From a checkpoint of a small mixture-of-experts model trained on Wikipedia: 9 layers, 128 squared ReLU neurons an expert.
Below are experts of layer 4 (counted from 0) of a mixture-of-experts language model. Rows are named router (the router's row for the expert), up (a neuron's input weights, with its number), down (a neuron's output weights, with its number) and show model dimensions 128-191. Each number is 200 + 40 x the weight over its row's rms, rounded and kept within 0 to 999.
Before each expert's rows: "comes after" lists some tokens at least twice as common just before its tokens as in all text. This comes from a sample of Wikipedia text that the model never trained on. Tokens count by the router's weight.

# expert 1
comes after: "9", "0", "–", "8", " was", " he"
router,259,212,170,234,205,205,255,236,158,193,149,208,224,197,248,223,176,252,219,109,234,149,204,165,215,267,202,210,215,199,190,305,164,240,206,177,202,204,231,195,219,200,238,209,198,196,225,140,169,242,189,191,214,173,212,213,220,169,231,199,218,231,226,195
up27,199,198,243,242,230,182,210,220,157,158,151,191,169,150,221,137,155,200,170,101,226,187,204,229,172,249,288,181,211,246,277,204,212,159,202,271,182,245,210,159,210,217,249,186,248,197,215,180,253,191,201,240,182,182,204,202,129,230,204,208,223,165,173,212
down27,97,229,257,238,202,197,202,255,226,155,280,180,204,190,265,231,158,208,139,160,266,239,226,297,227,238,148,199,212,184,183,291,127,310,228,255,175,185,199,155,231,154,107,223,254,250,230,205,273,178,162,259,262,109,165,141,207,203,173,255,165,227,254,223
up28,198,246,163,274,250,253,214,181,192,158,183,230,214,164,138,266,154,257,221,140,190,254,114,174,156,218,239,199,203,186,226,219,179,172,155,156,269,163,209,197,211,175,187,178,275,173,146,257,286,237,200,234,244,182,226,243,175,127,166,167,232,208,153,275
down28,134,101,167,187,247,168,219,161,210,169,217,239,192,164,177,245,249,228,181,240,174,240,136,267,211,221,206,221,237,164,150,181,271,137,233,256,135,188,150,256,168,136,223,166,221,132,216,194,199,253,150,227,290,193,241,128,196,139,107,169,220,176,267,82
up29,159,226,211,223,271,179,207,215,213,209,226,207,184,135,272,190,254,160,141,188,231,206,170,157,199,272,220,247,216,213,204,227,190,217,245,202,116,310,225,189,181,256,183,196,164,223,200,218,272,235,208,266,231,183,209,167,183,142,173,242,148,166,239,246
down29,229,162,200,207,261,303,196,262,153,161,165,218,218,244,184,163,170,141,211,221,154,238,209,153,226,183,220,243,152,198,194,192,199,224,203,170,235,209,227,200,219,233,199,196,262,144,194,186,177,188,210,226,225,188,234,133,127,306,174,182,242,270,191,186
up30,203,219,216,145,193,173,227,182,146,271,153,179,166,251,203,261,233,190,124,99,192,149,180,143,217,154,179,205,249,189,95,183,243,169,149,141,253,210,172,218,248,100,210,192,248,195,185,186,155,236,132,197,148,163,215,132,149,185,247,199,209,274,178,194
down30,165,265,159,219,186,174,174,176,246,272,236,166,211,199,220,231,250,260,141,245,220,179,214,213,146,194,228,152,261,223,215,200,173,308,235,157,251,170,219,242,196,199,225,245,217,188,205,203,217,228,177,193,237,265,158,225,186,242,179,299,222,172,222,161
up31,251,204,185,241,236,212,151,216,210,188,174,211,213,175,187,222,148,215,244,159,225,195,148,144,178,287,203,208,105,212,191,225,205,197,217,177,208,177,106,220,251,217,213,202,181,156,170,178,182,211,208,217,212,175,178,208,193,148,241,192,137,202,238,209
down31,204,165,204,224,220,250,271,182,145,173,122,218,201,239,112,200,167,71,194,271,245,240,170,179,253,223,260,198,138,104,215,273,207,200,200,255,218,232,205,205,221,218,276,171,232,268,158,196,162,162,225,203,236,182,188,202,146,263,158,141,236,184,242,161
up32,154,200,232,238,168,170,212,270,251,161,222,242,145,249,299,157,218,232,195,233,157,164,157,170,225,168,211,107,238,199,183,240,201,235,213,123,171,255,175,217,192,241,195,213,191,211,222,175,220,191,277,215,181,242,169,180,224,149,220,155,228,181,223,273
down32,234,137,192,208,197,254,173,189,219,165,200,245,139,197,188,176,171,179,202,258,248,220,152,275,122,220,142,227,251,196,130,221,175,187,186,162,190,207,107,200,198,167,254,192,223,164,206,239,225,174,246,264,259,192,217,277,210,252,196,128,168,173,258,259
up33,230,219,208,242,249,178,259,132,158,224,183,226,142,147,238,201,176,243,173,223,239,200,157,159,166,230,194,196,199,152,165,246,259,187,226,257,197,167,192,164,289,213,208,142,255,217,218,169,232,183,198,234,211,223,222,163,186,216,242,138,157,198,236,151
down33,234,252,239,225,175,252,211,198,222,82,211,187,201,171,192,159,248,138,163,225,220,189,137,201,182,230,254,169,225,138,179,169,128,196,179,246,168,217,207,157,218,173,209,189,247,152,156,229,201,177,203,165,264,282,228,148,221,185,169,171,214,149,189,130
up34,222,217,162,166,208,136,213,211,131,262,218,184,187,197,238,199,232,222,181,117,233,245,145,258,161,229,229,111,255,224,171,226,192,215,132,154,257,127,135,217,198,170,200,171,197,212,176,181,184,282,123,170,181,213,121,158,269,172,207,195,229,196,157,214
down34,158,189,209,232,163,202,187,211,173,270,181,238,233,264,135,144,171,193,184,239,161,253,135,173,238,195,202,197,257,233,213,157,162,258,156,151,252,175,155,140,195,212,230,140,194,187,172,231,194,165,168,171,219,161,167,190,256,240,135,194,159,239,120,257

# expert 14
comes after: " ", "1", " (", " was", " were", " he"
router,197,200,152,236,233,140,196,187,201,162,211,193,274,244,233,213,186,191,166,144,242,205,199,158,194,174,155,199,131,126,180,171,228,259,203,192,186,213,202,187,222,218,259,168,269,166,258,165,217,182,172,187,209,205,158,187,170,193,171,270,204,223,166,204
up27,239,243,176,205,236,163,215,238,148,192,128,231,237,117,152,178,258,247,151,154,208,93,260,216,227,269,227,163,219,221,215,264,204,190,181,264,149,188,206,217,260,186,210,208,259,174,248,182,225,168,211,207,205,120,186,232,219,249,244,225,163,135,236,215
down27,206,196,181,271,193,211,142,219,236,151,230,169,202,126,169,134,196,175,204,196,197,194,174,154,164,144,210,194,191,254,252,216,182,151,188,206,166,208,240,165,128,245,206,190,208,140,180,239,222,149,135,160,244,184,143,286,168,183,157,224,196,267,250,259
up28,243,258,287,177,208,268,148,274,202,175,256,169,157,222,204,205,138,217,243,199,267,196,200,175,205,239,168,208,255,133,165,141,222,135,212,225,241,230,261,231,116,157,176,147,253,170,195,173,168,197,128,205,133,225,225,193,288,181,198,137,252,103,250,206
down28,171,151,198,224,121,218,247,209,187,170,266,182,219,217,210,175,210,205,182,218,148,170,239,244,268,188,223,173,194,186,213,209,140,160,230,186,222,176,171,288,183,251,155,237,255,166,192,210,188,214,182,190,245,149,195,172,260,162,216,202,247,209,187,238
up29,245,161,139,194,164,209,176,260,164,271,205,220,197,195,227,154,254,171,166,209,156,212,180,219,130,324,254,196,133,184,180,203,162,207,193,195,205,194,167,167,248,194,139,195,231,182,158,127,255,180,190,216,159,97,219,166,168,225,173,193,160,267,142,111
down29,217,195,251,238,189,193,196,196,222,198,242,199,215,230,169,330,237,129,198,219,175,244,287,163,204,234,185,203,260,234,242,186,181,253,132,230,184,243,243,198,209,159,197,158,223,218,158,157,167,129,147,197,200,202,182,223,143,205,138,244,62,240,172,174
up30,262,235,220,204,201,164,213,174,231,212,226,185,189,243,190,169,220,226,223,209,132,153,202,249,208,249,230,197,231,222,117,235,256,207,179,264,182,321,139,158,157,171,232,168,238,213,214,215,185,296,209,268,296,245,192,201,101,243,240,150,174,154,189,183
down30,160,198,226,224,216,281,180,192,233,234,180,165,238,189,259,195,193,113,206,212,236,209,260,223,150,203,141,188,202,158,133,114,220,168,231,218,211,175,225,139,224,146,205,216,179,197,156,211,196,194,241,224,192,208,203,117,228,245,177,196,228,188,214,178
up31,229,220,263,202,254,197,243,289,131,132,245,245,198,197,208,268,180,188,239,167,164,196,216,106,115,145,224,148,203,176,263,271,226,209,224,167,252,165,186,223,173,171,212,167,164,264,199,182,206,252,188,149,238,243,205,203,234,217,321,191,176,252,150,164
down31,155,191,182,245,220,162,217,122,257,263,211,188,262,220,219,275,232,244,173,217,112,154,180,206,253,164,167,228,215,216,163,201,194,252,157,191,161,128,235,203,207,211,188,197,204,167,178,168,146,236,173,220,171,283,191,191,209,123,157,218,134,146,204,229
up32,213,219,203,134,212,199,227,178,254,152,230,225,228,292,193,194,129,232,229,198,161,168,229,196,194,221,285,122,195,212,142,230,132,178,178,151,184,266,177,177,209,253,213,107,263,230,178,215,219,182,186,204,255,212,275,165,179,197,172,150,271,191,145,204
down32,210,196,168,152,193,83,206,171,211,259,162,204,271,238,229,183,214,199,180,240,299,143,185,233,209,180,206,121,195,187,182,236,227,178,214,151,189,152,171,223,173,212,185,300,120,247,160,243,113,241,211,166,132,128,234,208,176,218,209,240,152,230,163,212
up33,268,118,169,252,204,268,228,219,143,229,119,217,159,204,163,148,217,219,212,226,224,159,177,188,180,315,217,185,183,166,194,210,216,195,152,204,188,256,253,176,242,146,187,145,215,159,196,145,186,168,103,214,133,159,248,202,208,150,195,208,202,222,214,116
down33,200,209,227,329,187,142,208,196,238,262,211,193,185,226,111,266,236,141,260,218,213,276,245,208,185,214,199,215,238,216,133,215,245,265,225,138,187,228,270,194,150,164,196,223,226,144,182,192,187,207,227,210,214,249,123,185,142,174,143,166,135,183,226,226
up34,170,123,213,203,250,131,177,185,173,202,153,215,189,117,235,289,210,199,189,229,180,173,255,216,158,184,215,181,282,266,135,292,150,191,236,249,181,142,186,253,206,232,151,221,212,217,243,199,180,241,259,186,199,243,210,172,153,252,172,198,180,208,232,163
down34,199,186,184,172,264,129,254,209,223,240,218,174,176,218,175,246,189,218,177,221,168,176,159,263,147,218,152,202,206,200,183,201,242,306,185,145,240,246,139,243,208,201,183,209,199,143,238,310,230,217,193,188,205,189,247,200,179,144,250,232,156,241,205,214

# expert 8
comes after: "\n", "-", "==", ")", "===", " Preceded"
router,149,203,248,130,250,148,182,237,191,210,233,226,135,183,260,227,183,261,202,177,137,200,172,213,246,191,273,189,190,201,188,150,185,148,168,210,210,257,268,214,240,190,211,231,278,207,229,185,193,131,215,200,181,219,185,193,248,155,154,151,224,178,216,161
up27,250,177,227,187,278,229,175,244,258,246,269,281,218,200,171,166,199,276,231,214,260,216,207,175,284,205,262,204,116,173,258,221,187,162,228,114,260,254,157,171,193,244,161,162,162,230,188,240,168,146,204,234,250,237,195,233,223,164,168,278,231,265,138,211
down27,174,204,206,160,237,164,137,210,262,208,193,243,118,175,199,178,145,226,218,279,153,203,122,226,215,174,226,190,175,264,247,131,198,186,180,169,151,216,244,180,109,231,229,228,168,194,163,192,176,205,233,187,207,166,216,207,291,214,236,191,261,232,230,216
up28,203,158,172,225,247,240,220,146,220,154,161,307,243,133,227,211,260,86,230,232,229,201,217,133,218,232,242,191,198,183,221,276,236,207,170,204,218,144,175,183,216,141,198,198,178,126,129,167,195,138,201,189,199,222,232,158,172,197,206,166,160,223,180,132
down28,175,190,193,294,206,190,206,174,263,206,228,237,220,223,208,233,257,146,146,239,106,208,141,189,221,128,214,240,213,143,183,153,250,200,196,235,174,187,255,163,277,219,187,247,177,230,172,279,122,144,237,134,183,235,155,185,208,169,188,152,169,193,172,130
up29,247,221,203,163,196,192,206,230,88,328,189,240,192,108,240,225,231,219,137,204,228,231,153,190,151,186,173,230,210,183,258,172,268,174,185,215,222,234,144,242,213,235,204,113,172,154,200,207,269,143,274,208,272,204,181,199,196,295,236,171,210,243,189,221
down29,217,190,145,211,244,137,156,211,210,198,155,207,187,217,235,215,197,281,165,162,174,124,229,132,196,248,161,182,206,200,191,239,167,179,144,220,184,227,211,250,177,193,163,178,207,186,308,229,135,296,190,154,165,181,249,229,249,159,237,232,174,208,258,168
up30,139,208,253,173,214,201,164,113,209,145,210,165,120,215,187,158,245,214,142,117,233,259,127,227,243,264,230,223,148,213,245,291,161,193,184,177,233,276,228,161,289,186,255,163,251,162,213,97,226,157,254,214,157,238,227,134,117,139,262,213,137,155,216,214
down30,260,190,177,182,208,200,211,262,206,272,167,182,143,198,153,211,212,194,222,250,193,159,172,252,202,173,287,183,227,266,242,191,209,277,242,163,164,179,286,271,156,202,142,279,211,207,194,247,238,231,173,156,201,178,179,255,174,116,214,177,202,270,177,189
up31,205,143,207,309,185,210,220,242,239,149,91,175,152,153,179,201,223,222,108,130,203,148,198,204,215,196,190,200,180,140,168,251,197,229,167,176,197,233,162,162,152,233,236,207,226,233,163,206,176,273,239,255,303,170,149,213,170,246,238,193,137,183,219,211
down31,190,206,163,206,227,249,211,204,166,174,188,275,186,280,260,200,181,223,212,159,113,195,152,220,124,208,192,243,218,194,213,132,175,151,228,126,196,211,153,123,258,196,196,293,247,264,170,177,166,239,225,174,185,198,172,171,245,198,169,198,197,197,162,169
up32,189,213,197,230,244,173,163,255,256,174,127,210,200,160,267,144,206,167,243,234,236,186,238,189,258,208,252,192,155,174,205,262,269,140,211,181,149,176,210,212,174,217,228,192,255,128,189,170,214,206,223,189,221,134,214,151,169,117,235,173,173,198,212,178
down32,261,182,150,196,259,230,179,188,151,150,196,199,193,125,229,209,127,146,202,209,207,235,169,175,153,163,126,217,136,179,190,242,229,243,233,247,151,178,160,214,237,269,254,242,241,140,213,256,235,193,201,210,236,130,164,170,198,145,205,211,170,217,189,116
up33,152,250,163,156,215,308,154,226,219,229,177,208,175,172,231,221,220,220,146,202,202,303,196,210,223,239,201,177,242,265,222,223,205,184,96,85,232,150,212,153,224,237,210,177,173,201,163,244,235,235,220,205,260,213,198,130,237,165,159,272,206,182,244,154
down33,245,234,225,199,201,177,233,226,236,235,319,279,233,120,202,123,200,175,174,167,151,192,148,254,209,192,251,124,145,227,223,168,184,226,169,211,155,263,224,136,172,190,201,210,157,229,235,176,176,155,257,212,160,227,231,151,222,175,219,180,200,188,148,213
up34,256,153,191,174,286,177,153,279,257,288,274,224,102,192,213,161,160,176,178,251,161,195,222,141,233,231,237,210,179,203,172,220,214,215,209,201,232,220,210,168,229,265,218,187,256,131,236,265,214,173,171,165,168,173,193,181,236,148,304,151,220,203,154,152
down34,184,194,189,184,185,246,224,157,190,196,211,258,172,226,252,210,171,149,205,240,141,175,255,213,208,216,206,231,195,168,159,190,163,326,213,201,203,153,219,90,183,171,165,142,195,251,238,284,207,274,163,194,235,177,249,152,169,235,207,187,178,200,211,115

# expert 12
comes after: " |", ".", "==", " =", ")", " =="
router,227,195,185,231,189,220,226,219,170,204,154,246,186,164,177,245,285,219,193,174,261,183,187,160,259,168,184,132,103,224,138,148,199,217,190,145,276,212,163,119,248,183,226,150,270,117,145,128,227,233,190,239,208,218,220,178,196,235,254,162,139,188,151,198
up27,132,276,222,146,199,233,157,160,200,228,249,303,239,175,220,146,238,186,169,147,197,185,250,251,212,147,207,288,203,219,186,228,204,167,240,182,252,215,246,180,212,223,207,209,153,147,262,112,269,203,157,176,222,156,149,220,192,131,246,154,151,238,201,276
down27,250,135,189,241,185,216,178,174,246,207,137,211,174,226,195,256,234,242,216,234,169,212,224,148,206,230,185,180,214,184,175,193,148,272,177,173,182,255,177,115,118,241,194,202,199,178,204,217,249,177,211,138,221,198,179,148,242,207,170,165,177,111,173,205
up28,206,287,210,224,190,230,166,237,167,186,281,296,205,231,181,221,189,170,178,166,238,194,206,262,239,256,264,198,187,278,162,168,171,133,203,229,228,165,151,131,204,157,156,191,202,181,193,200,295,216,160,232,287,222,211,198,216,232,200,203,230,223,151,138
down28,157,167,177,233,190,207,215,184,151,185,168,74,175,284,149,203,163,254,211,201,190,220,230,161,128,160,167,204,245,143,198,159,197,229,226,193,140,169,227,162,169,126,203,232,218,156,163,185,223,243,173,178,248,172,199,181,236,203,205,219,191,204,190,234
up29,157,157,120,168,227,205,198,243,206,143,238,197,208,260,179,184,206,117,211,196,161,211,199,175,237,136,220,183,181,213,158,178,261,177,188,195,210,186,225,260,153,187,207,169,259,159,134,179,160,136,202,196,196,214,80,130,192,108,186,231,254,155,185,231
down29,215,213,224,188,264,215,165,180,235,183,176,179,284,218,139,144,211,184,192,173,286,173,214,274,167,158,237,195,209,242,210,190,114,130,274,184,182,220,138,138,207,233,195,218,163,203,269,187,158,251,220,164,211,227,204,238,253,209,232,242,233,190,151,217
up30,216,189,182,236,223,220,246,229,243,220,218,262,200,173,221,290,239,185,223,217,188,214,197,226,203,289,159,115,122,157,198,177,130,130,227,194,101,162,245,243,235,195,184,232,233,122,218,145,259,124,223,213,251,181,147,176,237,194,173,228,213,186,210,187
down30,191,190,109,215,250,243,185,192,223,271,246,162,282,261,184,257,205,235,201,182,218,156,243,254,217,206,127,185,213,140,172,156,134,205,140,158,133,182,195,255,196,208,260,225,224,189,198,211,215,208,206,194,256,236,202,193,184,172,273,146,168,182,109,215
up31,120,202,128,167,264,196,182,245,115,144,227,222,120,240,182,263,212,214,212,235,242,213,175,190,150,249,131,222,263,231,140,231,246,206,150,247,231,223,230,180,207,250,227,130,243,116,202,113,176,248,209,177,235,184,182,192,190,222,252,192,162,214,226,225
down31,169,299,165,178,216,198,213,237,208,178,213,191,253,183,225,218,264,250,241,221,231,197,125,190,213,159,161,158,227,140,197,197,192,249,259,183,171,171,185,251,214,222,197,175,189,213,258,190,222,182,140,178,161,230,186,263,213,193,140,169,159,233,196,320
up32,255,266,196,238,214,188,146,223,181,216,160,218,227,222,234,252,190,142,163,93,202,230,180,210,96,227,153,186,248,275,223,198,208,213,133,197,211,207,220,154,205,163,161,242,235,203,92,131,225,284,298,199,293,218,218,238,189,199,210,199,217,236,140,158
down32,233,275,197,179,210,210,146,189,253,224,195,157,238,215,237,195,192,214,180,246,158,185,186,219,139,154,209,223,232,180,229,274,210,209,275,163,148,202,238,114,243,216,203,210,253,151,210,204,176,283,203,172,192,173,119,255,205,117,216,255,166,170,252,149
up33,146,181,203,215,171,197,157,204,122,178,195,225,213,196,235,209,182,203,189,237,260,235,159,226,162,182,256,238,231,208,224,196,159,177,177,260,163,246,203,231,189,128,232,125,175,151,207,170,206,151,183,223,223,149,182,200,228,230,82,250,156,227,203,135
down33,175,227,193,212,206,214,150,176,177,234,181,153,191,209,148,211,214,249,235,200,172,244,284,239,235,244,233,155,156,171,229,151,165,207,223,177,189,213,245,186,157,208,229,277,158,209,186,198,197,204,233,210,203,168,216,303,236,198,191,239,235,206,207,170
up34,187,247,212,275,249,187,180,186,218,155,167,261,199,182,227,215,192,245,212,157,167,221,235,154,189,205,286,196,192,222,202,205,171,210,182,163,200,154,238,191,189,223,188,209,234,181,192,134,301,182,200,159,224,116,305,161,151,145,256,212,115,185,234,269
down34,185,178,244,180,230,192,217,205,204,291,110,214,122,201,187,192,123,221,240,307,202,159,167,167,223,172,294,311,201,178,264,196,191,207,198,213,243,210,270,246,152,187,243,196,210,92,180,180,223,233,218,188,156,164,122,186,209,215,172,182,252,202,109,291

# expert 3
comes after: "\n", " ", "|", " (", " in", "=="
router,173,205,198,100,215,192,111,155,131,200,190,221,161,176,191,227,241,211,197,212,197,147,224,221,187,195,221,218,185,228,286,252,152,213,256,241,209,230,149,239,241,186,211,189,180,149,190,197,250,181,229,154,217,232,206,162,197,224,196,167,200,218,203,155
up27,188,254,256,112,216,248,209,198,208,273,222,181,245,112,203,219,201,222,168,226,231,187,287,222,280,300,262,190,225,188,199,247,186,105,238,163,127,135,177,215,262,159,209,248,215,200,221,194,181,185,210,242,152,224,159,244,212,194,185,208,142,214,278,207
down27,184,179,199,236,150,180,185,262,200,241,240,179,194,182,173,162,212,154,262,235,187,212,224,222,241,185,212,255,188,240,213,203,249,179,234,169,229,191,224,223,177,149,177,159,209,142,163,263,227,202,194,210,177,264,214,225,202,278,231,251,202,203,167,190
up28,213,179,274,136,277,182,172,163,159,299,243,257,256,228,206,203,200,198,227,162,192,160,171,221,179,214,197,248,221,224,208,195,171,244,241,228,124,207,133,146,154,211,171,218,177,175,158,188,235,155,243,229,188,201,170,205,232,121,191,175,170,185,200,219
down28,245,186,265,200,191,150,263,194,286,177,188,154,185,214,186,197,186,163,119,174,152,190,208,184,264,172,215,219,181,179,183,247,163,200,189,189,237,233,226,236,265,250,203,250,216,171,219,176,140,276,180,200,249,240,211,190,216,212,192,113,205,195,201,188
up29,157,189,184,254,187,198,184,186,161,230,247,215,139,158,251,178,217,204,204,154,155,202,230,141,246,227,214,140,181,172,229,167,179,204,185,178,163,244,243,131,244,243,247,185,284,195,205,169,278,131,253,159,197,191,233,200,212,234,203,152,170,227,167,227
down29,226,274,183,175,162,194,168,265,172,154,186,147,230,203,246,203,209,179,205,192,164,161,168,208,176,203,266,161,193,241,181,185,192,210,120,249,191,202,216,191,287,182,181,200,104,104,180,232,191,218,257,227,168,207,229,88,148,216,229,233,248,253,129,169
up30,234,251,252,198,298,220,244,201,204,212,196,252,277,226,226,172,160,271,159,140,311,193,192,203,209,224,212,151,203,234,231,190,213,166,188,128,198,222,215,150,170,200,161,147,134,164,175,119,239,209,231,234,204,129,148,191,248,195,235,157,172,224,153,252
down30,147,233,179,212,237,257,162,232,181,237,182,234,181,248,170,215,197,113,196,229,191,197,217,181,188,285,180,288,265,266,157,192,157,188,254,174,179,157,121,173,214,168,156,279,165,207,189,259,205,186,173,195,149,183,211,143,220,252,210,186,117,149,159,199
up31,210,203,164,131,203,193,201,192,195,161,245,249,154,224,194,202,153,195,196,198,166,225,228,215,246,206,119,247,158,223,171,198,260,204,213,237,156,231,182,242,233,198,229,169,251,140,234,234,221,212,207,246,121,213,167,209,145,237,170,144,209,189,138,201
down31,207,153,157,214,141,206,213,207,256,274,177,175,204,190,218,219,242,158,164,230,206,176,180,150,147,123,250,150,184,202,191,209,249,155,221,201,260,134,198,227,261,157,234,192,263,225,274,215,320,172,214,224,112,222,229,212,204,169,146,173,176,192,201,218
up32,162,177,189,197,190,221,212,179,190,189,251,272,151,149,232,202,157,190,250,149,287,225,209,209,176,212,137,149,176,260,313,250,249,201,271,158,218,174,143,236,208,217,193,172,252,229,212,161,246,175,259,224,172,250,195,203,229,184,219,188,248,216,205,179
down32,196,128,250,223,230,295,192,174,239,149,226,176,170,245,164,224,218,247,195,228,190,217,190,196,248,179,154,256,132,202,213,165,231,181,123,126,228,167,225,163,183,289,115,233,124,193,211,183,195,199,158,238,166,206,239,190,220,252,230,199,190,183,201,233
up33,138,235,137,204,194,196,175,192,256,157,197,224,145,231,220,234,271,130,190,197,253,238,190,194,230,187,210,118,245,201,230,203,165,254,108,173,188,266,198,196,180,155,190,220,273,222,169,159,115,185,184,164,163,147,255,185,171,196,206,200,173,213,230,212
down33,166,212,244,192,183,185,244,199,218,210,281,200,207,285,236,185,248,225,232,193,230,267,188,181,191,262,184,263,215,179,218,292,205,191,194,188,247,246,147,190,277,246,110,228,193,263,142,209,268,193,259,166,136,178,181,213,175,193,297,184,226,194,251,217
up34,164,216,214,225,155,161,181,200,157,263,229,201,217,204,220,201,212,182,111,247,226,174,241,229,260,241,222,155,204,234,253,232,119,165,237,137,161,234,123,230,162,202,221,191,207,227,181,221,166,154,192,167,132,212,222,161,207,199,230,202,199,166,217,242
down34,189,243,219,225,140,180,154,151,282,211,222,219,137,118,188,270,188,185,182,250,120,180,251,206,219,249,136,240,148,197,111,267,184,244,164,254,159,162,215,208,211,161,184,130,286,205,180,208,117,178,156,181,193,222,164,244,227,226,234,140,218,197,179,280

# expert 2
comes after: "\n", "'", ")", "\"", " one", " he"
router,168,152,168,178,228,161,258,194,183,189,206,192,209,201,243,261,200,195,226,186,215,129,158,204,223,212,124,233,205,204,169,243,240,196,168,193,210,190,168,179,228,142,202,198,197,134,206,146,155,183,228,178,211,187,207,141,166,223,237,211,229,201,245,208
up39,70,206,224,150,197,203,240,177,108,126,191,242,83,198,169,233,217,197,203,113,242,156,219,166,223,179,174,247,192,207,204,181,233,199,171,80,219,103,181,150,241,210,138,233,236,214,229,235,170,195,145,175,198,245,192,185,217,277,205,207,210,241,150,200
down39,262,241,234,220,169,165,208,168,207,226,245,150,191,134,148,182,154,194,242,191,265,174,228,195,202,237,191,172,176,202,198,218,180,205,151,239,182,237,284,140,251,224,208,198,229,282,211,148,191,257,226,145,225,228,217,150,234,177,147,189,222,187,231,165
up40,160,227,234,132,178,270,158,183,198,233,171,218,138,148,249,218,213,225,171,192,246,201,277,148,239,273,168,149,222,225,240,216,113,183,226,177,182,246,171,254,207,212,232,159,187,218,212,214,237,154,202,166,170,259,211,199,150,180,176,234,233,210,219,174
down40,164,180,148,180,180,257,159,190,226,230,180,264,152,182,192,166,154,227,300,217,150,168,234,232,195,179,139,232,157,212,165,211,190,217,217,274,231,200,211,256,197,195,178,263,250,203,173,227,186,193,122,269,185,199,188,223,157,201,178,246,178,221,141,238
up41,200,195,207,221,224,188,231,153,198,225,214,168,212,194,204,160,230,218,205,176,190,210,184,181,226,212,178,176,211,221,173,226,140,226,125,175,250,194,152,131,178,223,217,170,237,216,164,193,160,263,214,188,169,229,115,104,185,215,188,263,214,158,248,197
down41,207,206,222,264,213,241,226,248,167,219,194,176,234,251,214,218,248,249,184,268,169,176,209,190,205,232,244,244,204,219,177,221,128,272,160,202,180,198,192,179,125,234,220,253,82,198,180,229,187,187,190,226,200,183,238,213,242,139,167,219,212,131,195,274
up42,206,203,156,204,249,201,203,251,212,221,179,196,196,177,230,148,172,232,218,213,144,207,159,131,197,256,231,242,150,211,164,205,162,176,134,217,185,169,199,187,265,175,302,311,193,163,184,199,173,224,184,191,231,179,234,141,192,269,176,140,207,220,162,165
down42,201,257,222,222,184,268,237,212,169,262,126,177,207,224,159,228,181,224,131,138,207,185,243,190,172,109,131,262,157,182,248,237,176,255,173,142,187,208,252,222,187,183,221,176,175,218,166,253,174,219,215,190,236,213,245,261,225,243,120,171,199,225,193,217
up43,274,191,160,202,271,146,177,247,129,188,160,202,166,181,167,160,191,239,128,205,233,143,122,183,270,139,247,111,205,256,181,234,291,276,126,221,184,189,132,256,226,223,148,180,241,181,129,158,143,216,198,201,164,237,153,184,195,280,239,200,218,155,241,119
down43,185,215,216,231,197,186,252,173,180,234,239,150,171,158,200,251,172,183,231,279,209,225,200,191,183,164,236,158,248,147,231,227,189,261,149,185,207,125,221,173,181,154,206,216,178,232,241,184,168,176,168,286,203,235,286,183,242,201,181,172,169,208,199,181
up44,195,190,219,143,192,247,168,155,163,172,232,183,137,193,243,226,171,239,217,146,260,139,169,166,142,201,199,146,177,229,264,217,244,145,233,88,200,181,252,127,185,210,196,237,219,231,164,166,235,173,175,137,256,208,172,201,191,138,208,205,186,193,288,199
down44,214,167,212,221,164,240,206,142,238,187,144,127,318,241,142,159,250,84,217,217,239,198,244,195,232,188,196,226,181,183,253,173,189,172,203,196,128,223,176,206,134,190,269,189,193,213,229,168,256,175,225,145,239,248,247,134,155,227,235,224,141,214,196,210
up45,193,209,185,227,228,182,206,225,230,250,237,195,197,184,171,212,213,195,251,174,218,204,186,134,171,172,277,199,197,153,276,270,229,227,141,199,137,186,157,214,193,181,142,186,147,158,164,239,247,177,180,206,180,169,229,195,117,186,248,289,176,238,283,150
down45,142,227,195,225,205,166,82,172,210,272,138,217,281,161,167,155,192,234,120,267,271,207,183,164,277,182,232,207,180,162,253,238,168,233,207,190,206,233,183,234,244,139,249,160,176,179,243,186,172,186,246,222,244,204,171,166,162,234,188,224,103,148,230,258
up46,200,201,208,177,207,201,175,251,211,179,238,203,154,144,233,185,197,173,164,224,249,184,175,194,166,142,202,206,243,210,270,92,108,208,202,165,166,222,209,223,138,206,240,175,184,140,182,210,248,312,180,216,290,231,283,111,116,210,242,166,223,240,153,261
down46,180,220,147,168,268,194,156,211,284,243,170,243,199,130,237,225,128,212,189,254,234,242,233,250,209,190,149,198,241,211,259,143,183,232,233,159,212,193,126,173,201,183,170,174,219,197,247,160,216,170,245,185,187,251,258,169,184,205,225,190,190,192,247,164